config = dict(
    n_experts=128,
    d_shared_expert=0,
    normalize_top_k=True,
    router_z_loss=0.001,
)
Below are experts of layer 5 (counted from 0) of a mixture-of-experts language model. Rows are named router (the router's row for the expert) and show model dimensions 128-255. Each number is 128 + 32 x the weight over its row's rms, rounded and kept within 0 to 255. Numbers have three digits each.
After each expert's rows: "mostly gets" lists some tokens that are sent to it at least half of the time; "comes before" lists some tokens at least twice as common just after its tokens as in all text. This comes from a sample of Wikipedia text that the model never trained on. Tokens count by the router's weight.

# expert 72
router:058113127100112086086094126120163094111148135131176214119134128138136074121152108136138074114163152146162189128107149093119128116174106106045148141107128134213148139114154128092083157157087103167143152158152105102124120115140091082168138109143147107125112149150124108139143125154133127132108111107148178126159143146199122130100125108172174209161111117139118136147165135080128190145127
mostly gets: ".", ").", " up", ".\"", "\".", "!"
comes before: "\n", " The", " In", " He", " It", " She"

# expert 126
router:077142191163065118120123117089182108096147108095110179166134160134133122152168134161125134169153129141140175112110138121109184173129148154107134074095132127137120114105133104104153161189088098121153181156162157085104154083105113125183163102151119093134120162123131138127145143074096168131092112144117096193158132169136117082147133155119186181163069134138080118098099134093136139176131
mostly gets: " on", " con", " As", " On", "On", "pi"
comes before: " the", "s", " a", "ing", " to", "ed"

# expert 125
router:072183161135088121132107092151136055114126144115117169184168147127131128149126078102111129174197136149128171148098096107154142149124145168070119121112102112110143159070147091160193138169090100146138166103114112174078097182115095037137116112116124081114140135158182146107130155078075138155156088095101114143152129189122106108106182148105142164115166099141099094111154109144139133154166
mostly gets: " of", " de", " De", "ary", "ress", "eastern"
comes before: " the", " a", " his", "″", " this", " /"

# expert 59
router:105189192116098116161072083146165140130179152112173146127217148171156115120105083119137159170136134155118139140113078126118124152118143138094158165120088079158155141121135073113177124096134148136122100051138126166110136122112119115182148088106130082147120123129142142132123169113111168173121075147075141166122158204167137066161216100054167186149176104173100119141121109103133158151142
mostly gets: " of", " its", " where", " during", " left", " British"
comes before: " the", " a", " he", " his", " it", " its"

# expert 109
router:111170124146156113085142136048083118144156129071172167134160173179134129089100136157076183132149133115132161153161127084171126142149191122099210105093133057136136142164144095076112131154087124100141152108125107203150170175091114047121193119161160111114139114156185101154082112161051082142110131134091070126099153128150081141165201144166146119173144095146153101153122076133155158148120
mostly gets: " North", "′", " species", " Canada", " Australia", " California"
comes before: "0", ":", "′", "5", "4", "=="

# expert 12
router:090139157126153068128149126105096074145160177131176140153182123115146124121076056141105125131178158108094196088106113097130154209123163113116181140082132072163129183094152073154142145131105070152218142144171108126123110080096114143163165110153152081123141151221101150157103105104096130145152114108121133179148181149107125128116176126160083126167134116124106132108150153143092122148118
mostly gets: "re", " used", " released", " built", " began", " died"
comes before: " the", " in", " to", " by", " a", " on"

# expert 18
router:137205118166075079110110111101120075090150073147124125129131139126164127092138068145062140163131111131165158142168082090159154117124133091102097021085127104107109210129098114110163158071120111134163141162181103184071150147088099102157116089149068147102118116162127151151062146147143151138115056087115130148128131128103083092147125145099144131182157131124132108129124052126104130170151
mostly gets: " to", " into", " can", "---|---|---|---|", "em", " for"
comes before: " the", " be", " have", " a", " make", "---|---|---|---|"

# expert 35
router:135134125134130129105088087144151095142183117088155145206172114155131122135186099134156163205138114153120115183093098138138165176176104119133089131076116106154135152113105108135173150095108118129183137163171099134099156127077124113139126106151134155122182111122127133121165174095144106122077069054078105144135121172111091109167157152097207172174110138109077062127175114121169162163156
mostly gets: " Red", " Racing", " West", " White", " second", " Texas"
comes before: " |", ";", "–", " York", " round", " place"

# expert 43
router:113140143142172097078110136076118118149141086131174177192143172115147088097148131125081156142149158141095125127087098109149155168160117100145148165095110126187140150100128078186124127132150116167144152121098162183140189096122132094117210080122136116119119177157171105179074159126149076180128124128142101150056147081130127106171114172111195165108140079154149120124130141149113147155136
mostly gets: " University", " School", " Party", " club", " government", " district"
comes before: " of", ",", "s", ".", " in", " and"

# expert 44
router:112140114181133132052110090116127117127091182025161169169119200152128123134177085170098144136154104171122103161055085110116117132152104080117156121157056074114110116100116119141179181152147127164142107205168095075108159185091143111209146099115084088096194098177107117108111146105085061150085067124117161151082176089139073097162116148136137125144127105147143097131143116091181156149176
mostly gets: "z", " number", " List", " Year", " Albums", "---|---|---|---|"
comes before: "0", "6", "4", "9", "3", "5"

# expert 66
router:131140144132119117149095123087132125113154158078139175132180122191144098122232093117170078175128144182179137118129106093144123139171169129122182129081140149140128124101093127137131100158132126205176121136125118154155168089135122151141132098075128077090173154127150176163060115107074093171100148139126143131132180132143078084163103141059150111081174153151112095121112113111141185146132
mostly gets: " before", "qui", " Che", " World", " Port", " Louis"
comes before: " ", "0", " War", "ural", "tain"

# expert 25
router:128120138136124111139071077132124103103176164111146130183109164192183126045134086151094187147157114147185103163144171125122136153147126138045149200103104129123123125124156142164135149157135138148151125094124077138115170101148097107184155096133142128097128173187202176151107200147110169117140093116099175156109123130132129160115185151072121149164090156183107147137184153110114162147142
mostly gets: " /", " lb", "/", " chronology", " century", "present"
comes before: "–", " |", ")", ",", "-", ":"

# expert 49
router:069155139125127103074132099118145093153176138075131135120132130164150131109170119158088166170128119177140126096069101120150108131177144118092191142078124097133183092116127112115134150095141139105153187053132149073079160100130125092138121110122097101135189170145126184133120121121107131136134130107077100133094149134186109109118174136107157136182106110196138095145166137116105162173138
mostly gets: "ist", " music", " Music", " guitar", " song", " Award"
comes before: "\n", "s", " by", " and", " of", " for"

# expert 61
router:121196125181096094073112118098154132114110162122129179150118134111148152119123108109103164138129099173115159109106118134151137146109188121150172117100107124148171103094093108159121138149088131178107141141104136115124133094121146135121125068107083073088178162142167205127037169110083093128116151138104086135123116180172092141188133131161163112161140105145130133130171072147140140189142
mostly gets: ",", "),", "land", "\",", " and", " Records"
comes before: " and", " which", " but", " the", " he", " a"

# expert 19
router:126125148114139105077118102113169081100159162064123155102143106130180135103088146130042179183166148168149142160165159124135132140132107109088152136100137080122158186120125141133124151091092112127143144168181084102064147131140117085173110126105107147077134145122176139174102102132101106145110099078133103174104207117186125117126168200150124158115125101125110076107155129048094136160098
mostly gets: " ==", " ===", "si", "\n", "bi", "fi"
comes before: "-", "\n", "|", "The", "=", "==="

# expert 73
router:090112162163105093154115142117153090146130178103148150160164222164198119075173097114123100162121189152149149164086095131113163161140130104129101127121102097162177123103101130086153143131085103167143147083134110102099117121094113128159140122114110085117124072157163112116075140099127138135149044061113132163092143105182098100130152118089145170112154126137089105189142138127131137156149
mostly gets: " August", " January", " March", " October", " May", " November"
comes before: " ", "a", "sh", "i", "an", "th"

# expert 7
router:054192186135117100108095120064121102111145123153150166136187081147203080134122095119101145096163186174142166110103063090132172148129140142071156158155120056130161122057098136167201124147058076111177182135137119146101184125099104111171177142120138098108177149148124139207086137095126098162119090120088139111092145100157074122105149133147159166131116084144127145177123172152123151156108
mostly gets: " work", " there", " station", " following", "cre", " only"
comes before: "s", " of", " in", " to", ".", " by"

# expert 40
router:088135173215130137126087077135190073097134135094115155168146104156145092090176118134073135166112130160147121141135100174144153161106143134060120096076126099150156206156117113122162154148101084168099154145172096161071177103092115123120110087117094136118139096168124185128131109135116073177123092136071080165122139139107129100196200113173152116149142081163100081124107103112136151118119
mostly gets: " |", "|", ";", " When", ");", " when"
comes before: " ", "\n", " —", " \"", " +", " –"

# expert 70
router:139176145133083104130111096144161074166192132128130125136157133204097141142176122187100085111173133180118177134087095114176098151178155151084123072091097101144086159112158082116127147135084124171167180113120149193070184077077105112109142129147070078136103112140154171157147203113116134157119138117088135146129189130155110073127147141127141174123133138184097110151162188133147155163169
mostly gets: " However", " They", "Career", "After", " study", " however"
comes before: " |", "0", "ing", " was", "ed", " =="

# expert 22
router:128080180129066106121103121140182134131143164083118151090182152198149126070132076143113081120160083181117125138104142088135134116172191134106183141122124087093176148140124111132117118068093075143119147162164105115084168088093134100157176120157119072094124187159142189119138131121083113140128108128083100144162118152145118121145176154144130131166085119181124127159146151139158164155116
mostly gets: ")", " under", " from", ");", " With", " Preced"
comes before: "\n", " |", " by", " the", " a", " is"

# expert 2
router:149189131156087089081165136138150142099151116071099118206138145129210118116179068105116120203158163155147152143042134101118116171151134106084121133143125108156111143132122106149149150135064072112155173133159117100098115143079092086165134072115118140136120113165120109154061133127064115151107119087108126131118133122199094141207157134171151137121142105183121141155129153099117133166159
mostly gets: " B", "_{", "^{", "2", "3", "9"
comes before: "0", " |", "9", "8", "5", "7"

# expert 83
router:079127129114147077099119106128106083073172131144161154195160174193141121073138084214144150137179158130144116151074150107173142144088150138081180176111150141151132117132126111141108140112154108133100156151168147168067197138112107057128129111131096159058138086173135143156151177120099062138084134150113093150075165117188080126145148217152139173151170148200092104141117101090108137165111
mostly gets: "s", " other", " most", "town", " others", " Historic"
comes before: ",", ".", " of", " and", " in", " are"

# expert 88
router:096164132099139163073109092157126087120146135126158117176128169209185068138126069107087122175161092129180131134140084141122126186169138115128140110143066077120127148105121101141155172083106107158122141147143181132113112177119119114105121104097163096123159094160126148169077123095072164168068117047097123136169181108159088111159152166108104175132125107120107099135092136136094126170124
mostly gets: "8", "7", "5", "6", "4", "9"
comes before: " |", "%", "0", "5", ".", "8"

# expert 29
router:142085175145156113133111142081125091139196126130138136117120139127157085149140147130119165134194105119135204120103090075167212165165128086135120074102129121145188134115139129140193112122113069173162168127197107083083145148092101104163144085167154081105104129135112160155095112086109129153099159091104103164132143152140121104153149166124130183135089107156076132133182110146104164117170
mostly gets: " in", " In", "In", " into", " during", " through"
comes before: " the", " a", " an", " his", " addition", " their"

# expert 94
router:139123130113125108115101146107150070122140151141169126166146158185157150120083145096093106136106124173126156152086148091119127097184101113116110152096128119129129131097113100102124187110131104165144101158166120118097154172041123076183186124119164094116084146158141160150119109168090080140164102094051097141116180131148160124124156157136168174129143124125089123178172128098127173208129
mostly gets: "\n", "al", "na", " Medal", "ald", "pal"
comes before: "|", "\n", "-", "==", "The", "==="

# expert 3
router:068154191146095130142108111149163092136186131132184172158113170139153163103174129130135133165125129180103139128176079152130119119159098119122102160100125078160123168121126091063103174093148156103131116156138208160103137119095141090113155068147141087102136144171142126150097135106079092109106071124129095106152157147156158138086119133130165182132148138146128127142122157114159143143122
mostly gets: "ad", " law", " political", "\n", " social", " professional"
comes before: "\n", "-", "|", "==", "The", "In"

# expert 108
router:105166178130060101104087100128129102128137168129133172092166121164120129145119108174134124164132153128119181127117114094109162182135174138133147155087084114129113175121125132137164145152101103168170127098154080133133162102140096129174156104122113052070152162150161166135088116149125158117094145135107105144150154137119130098176218153077133186194100130157094149177136149125062133157147
mostly gets: " in", "ed", " at", " after", " on", " during"
comes before: " the", " a", " by", " his", " in", " to"

# expert 46
router:053173227208113086101124106098118136149149155115157139164096179127150109100131081154126173164176126126153129114098136114133126166115164132123130098094129101167145169071163078118160158130096055154140142168152146126082125145130098086130109146168084077114169129152127131119099127101071172147110118071088109157114174118145129101119194177112175134128177093179139144135158117124125176111141
mostly gets: " ", " mag", "stone", " arch", " para", " p"
comes before: "1", "2", "3", "4", "e", "g"

# expert 122
router:102118124158140092098114085092133121141133138053103160165175098146134102122163093121117119165118149195166177139094077061138129114154155122136193118107106100168131114077109070117198189160100076110127125165111106112128125087137066135123142112120119083096139191144116123132159157069154072139092127137134133194105183169120076105153156136087168125163146111156100113134111126130147130146122
mostly gets: "\"", "′", " name", ".\"", " who", "\","
comes before: " to", "s", " that", " (", " \"", " in"

# expert 27
router:091148132136098149117111093122154126080135149115170172132118164144169141082137105142120131141150154162142138091165129121127195146124125108086135069131122092140189191126168100114186103121122100121135150127153178086116191059104076100151119076128117118134134188137165161166101117150077119181113088111118108168143181143212156079154146147083161153173111090141104116153177136135144187128131
mostly gets: " at", ":", "\",", " At", " around", " during"
comes before: " the", "\n", " The", " a", " least", " \""

# expert 90
router:122160125143107090096123045105143145118109145092163156200137158198181080112124121137122167195121158147168114138155069109112124124160147141112134075108089081180198134110170110120144161093095089124180154120125115140085092127130153102132161060113127111135156117144152167140132167072065068151106116122094137137143162126133090129173184174135125141144124123146144141137129095097100119100167
mostly gets: "po", " single", "0", "8", "9", "7"
comes before: "0", " |", "8", "7", "6", "5"

# expert 93
router:150144167148108120106102148134195138071111116135161182148102133152161134101176122163087138177113175165155123157058083116150167127182120125113110091101108102145131142077099066167163106167103121144147193119098103167159153087076065111122149074099101062116171168146119146124126138096135079140104148128137118154077189084104060113112128185135149171128159148111124081138077092105147134139115
mostly gets: " H", " Force", "LA", " control", " Black", " law"
comes before: "s", "9", " of", "ing", "er", "\""

# expert 65
router:111189196152116054124123090110122028127180156125120169120110178160141095098124107111105187169179147150130113126098127115134159175148133130142161088083091108172147171063100086158129153104098116130129139179126127088144125127144104073169178121132138131084121081145111134132129106084081164149101121135131159152118122116166132080149189186121144164133125157143145137115155108159157142109143
mostly gets: " had", " has", " have", "gen", " per", " died"
comes before: " been", "1", "2", " a", " not", " already"

# expert 107
router:116147186132071076082117093116169082133196116121134147158165148179128105081176075125092169182176155143172185193128116068180125147147136160100108104120108121138119143072116123094144160155071098174156127096145179152130151129068120103154188087129118130122165183138148189138122170102134114179097131111071147146138137159158095075143180134129171145128128090151104125163144194100107156126142
mostly gets: " Yes", " used", " class", " Ret", " white", " color"
comes before: " |", ":", " of", " by", ";", " to"

# expert 63
router:135142147133136125085055165132115119120164125092155137161142144137161096114111130145108156199170100182153110130153163155134139131115139147110135126064149071124165171095066141132125138138104136136149150097170218103133127083125104124194167107135108146101131158203143163147102122142103068174153100137134106178100091199117049078120118175169140130129147153166091087184100095123090136107116
mostly gets: "'", "’", "ford", " Top", " Love", "ball"
comes before: "s", "t", "d", " Cup", "m", " Party"

# expert 103
router:082173145100111108123130115069109102147123104123157120156140092181201098081133119174107142134118170174156172112082109110153101146198119105116181090085127130147137230134141145122175199081162122103111146158193147149131190117134145130111149092159145131111151137137136160110075158130096152130062061089126121183147172129139129129128181134109130132145193102171128107152123102103159130149111
mostly gets: " for", "S", " S", " re", " T", " As"
comes before: "-", " the", " a", " his", "w", "pe"

# expert 26
router:110165139115109120085108125105116119099133177068130112156184156165155130066173123108143109159178137171135182124144083148131154146156178122098162141114115151169094132116145110140177153126090073178154117124184121106135188087122098112129129103162159083110191166187157131192171187125149074151138085125085146089089118117129073141140137135090145113126131094145067085097119125088128158098121
mostly gets: " him", " them", " Location", ":", "|---|", " ENG"
comes before: " ", ":", " A", " \"", " —", " W"

# expert 92
router:144163132095095072136115106074162119096129142068116133168133164164171091081171081138113060180188146139166155162103105148123127122103134129143101131118077099175181126055147125108168133096138092115141136156141137188082138116117101097137151135157152102079152087130115121128048086130056106171163117109125111173123148155171116097167156130138145124109184159106151134151116108108128137135113
mostly gets: " (", "(", " [", "ham", " pop", "["
comes before: "1", "0", "2", "9", "born", "8"

# expert 24
router:103107159153090089105098125099182072066133139121148123151126120127147060089177096130129095132158177160122162120169102092136152135161145123154149139100120135172149143139151144183155121083133129152129120104237191075113151130129128121157148122033005103080140158144161159176145159139096045127101116027104147133053168162121088102147169125138145125101126097180131124149162172119109124103134
mostly gets: ";", "}", ");", " York", "\".", " /"
comes before: " ", "\n", " —", " A", " R", " P"

# expert 116
router:130182158181125144106106105104089047100162111125129186104113097159126079080126057084163075133151140124147152101104122097154170176092151091089182121109106096156146174073178110143118116145107118139135138124149120118108173121138109101122157083081095147081127121161138150147072139146060095160113071164093060135123134095190136074136145199132110150097155141163088122167120114132166171123158
mostly gets: " Uni", " Ag", " Goals", "^{", " Apps", "°"
comes before: "1", "2", " |", "3", "0", "4"

# expert 11
router:104124141099121126066118129128114091087150172133154165119129148172176044120183078165100112109189097139188165156098152139144167157159145126038113105125056127144128109126100124090138108112117111144116137105180129141124140129118087072150171121150074093136101166139126148164173119157106111180130095129088169125114100141133104087140150147125124184139150093114116102126104122128124185114160
mostly gets: ".", " F", ").", "\".", "1", ".\""
comes before: "9", "8", "0", "5", "7", "6"

# expert 51
router:146152154196106129080095156145153126157145094073152170149182154152146094106145074148110094120138139156210141130084108127163127186117113118108113123109117140146156129063153113158119153121119098185134148156101130115129179094095120094140163159151098080073166126164150136119091142084143156177050128136113094183133142148177091106188182122148178125165148087176129109151075135100110126151124
mostly gets: " an", " not", " two", " one", " over", " out"
comes before: " the", " of", "ing", " to", " a", " years"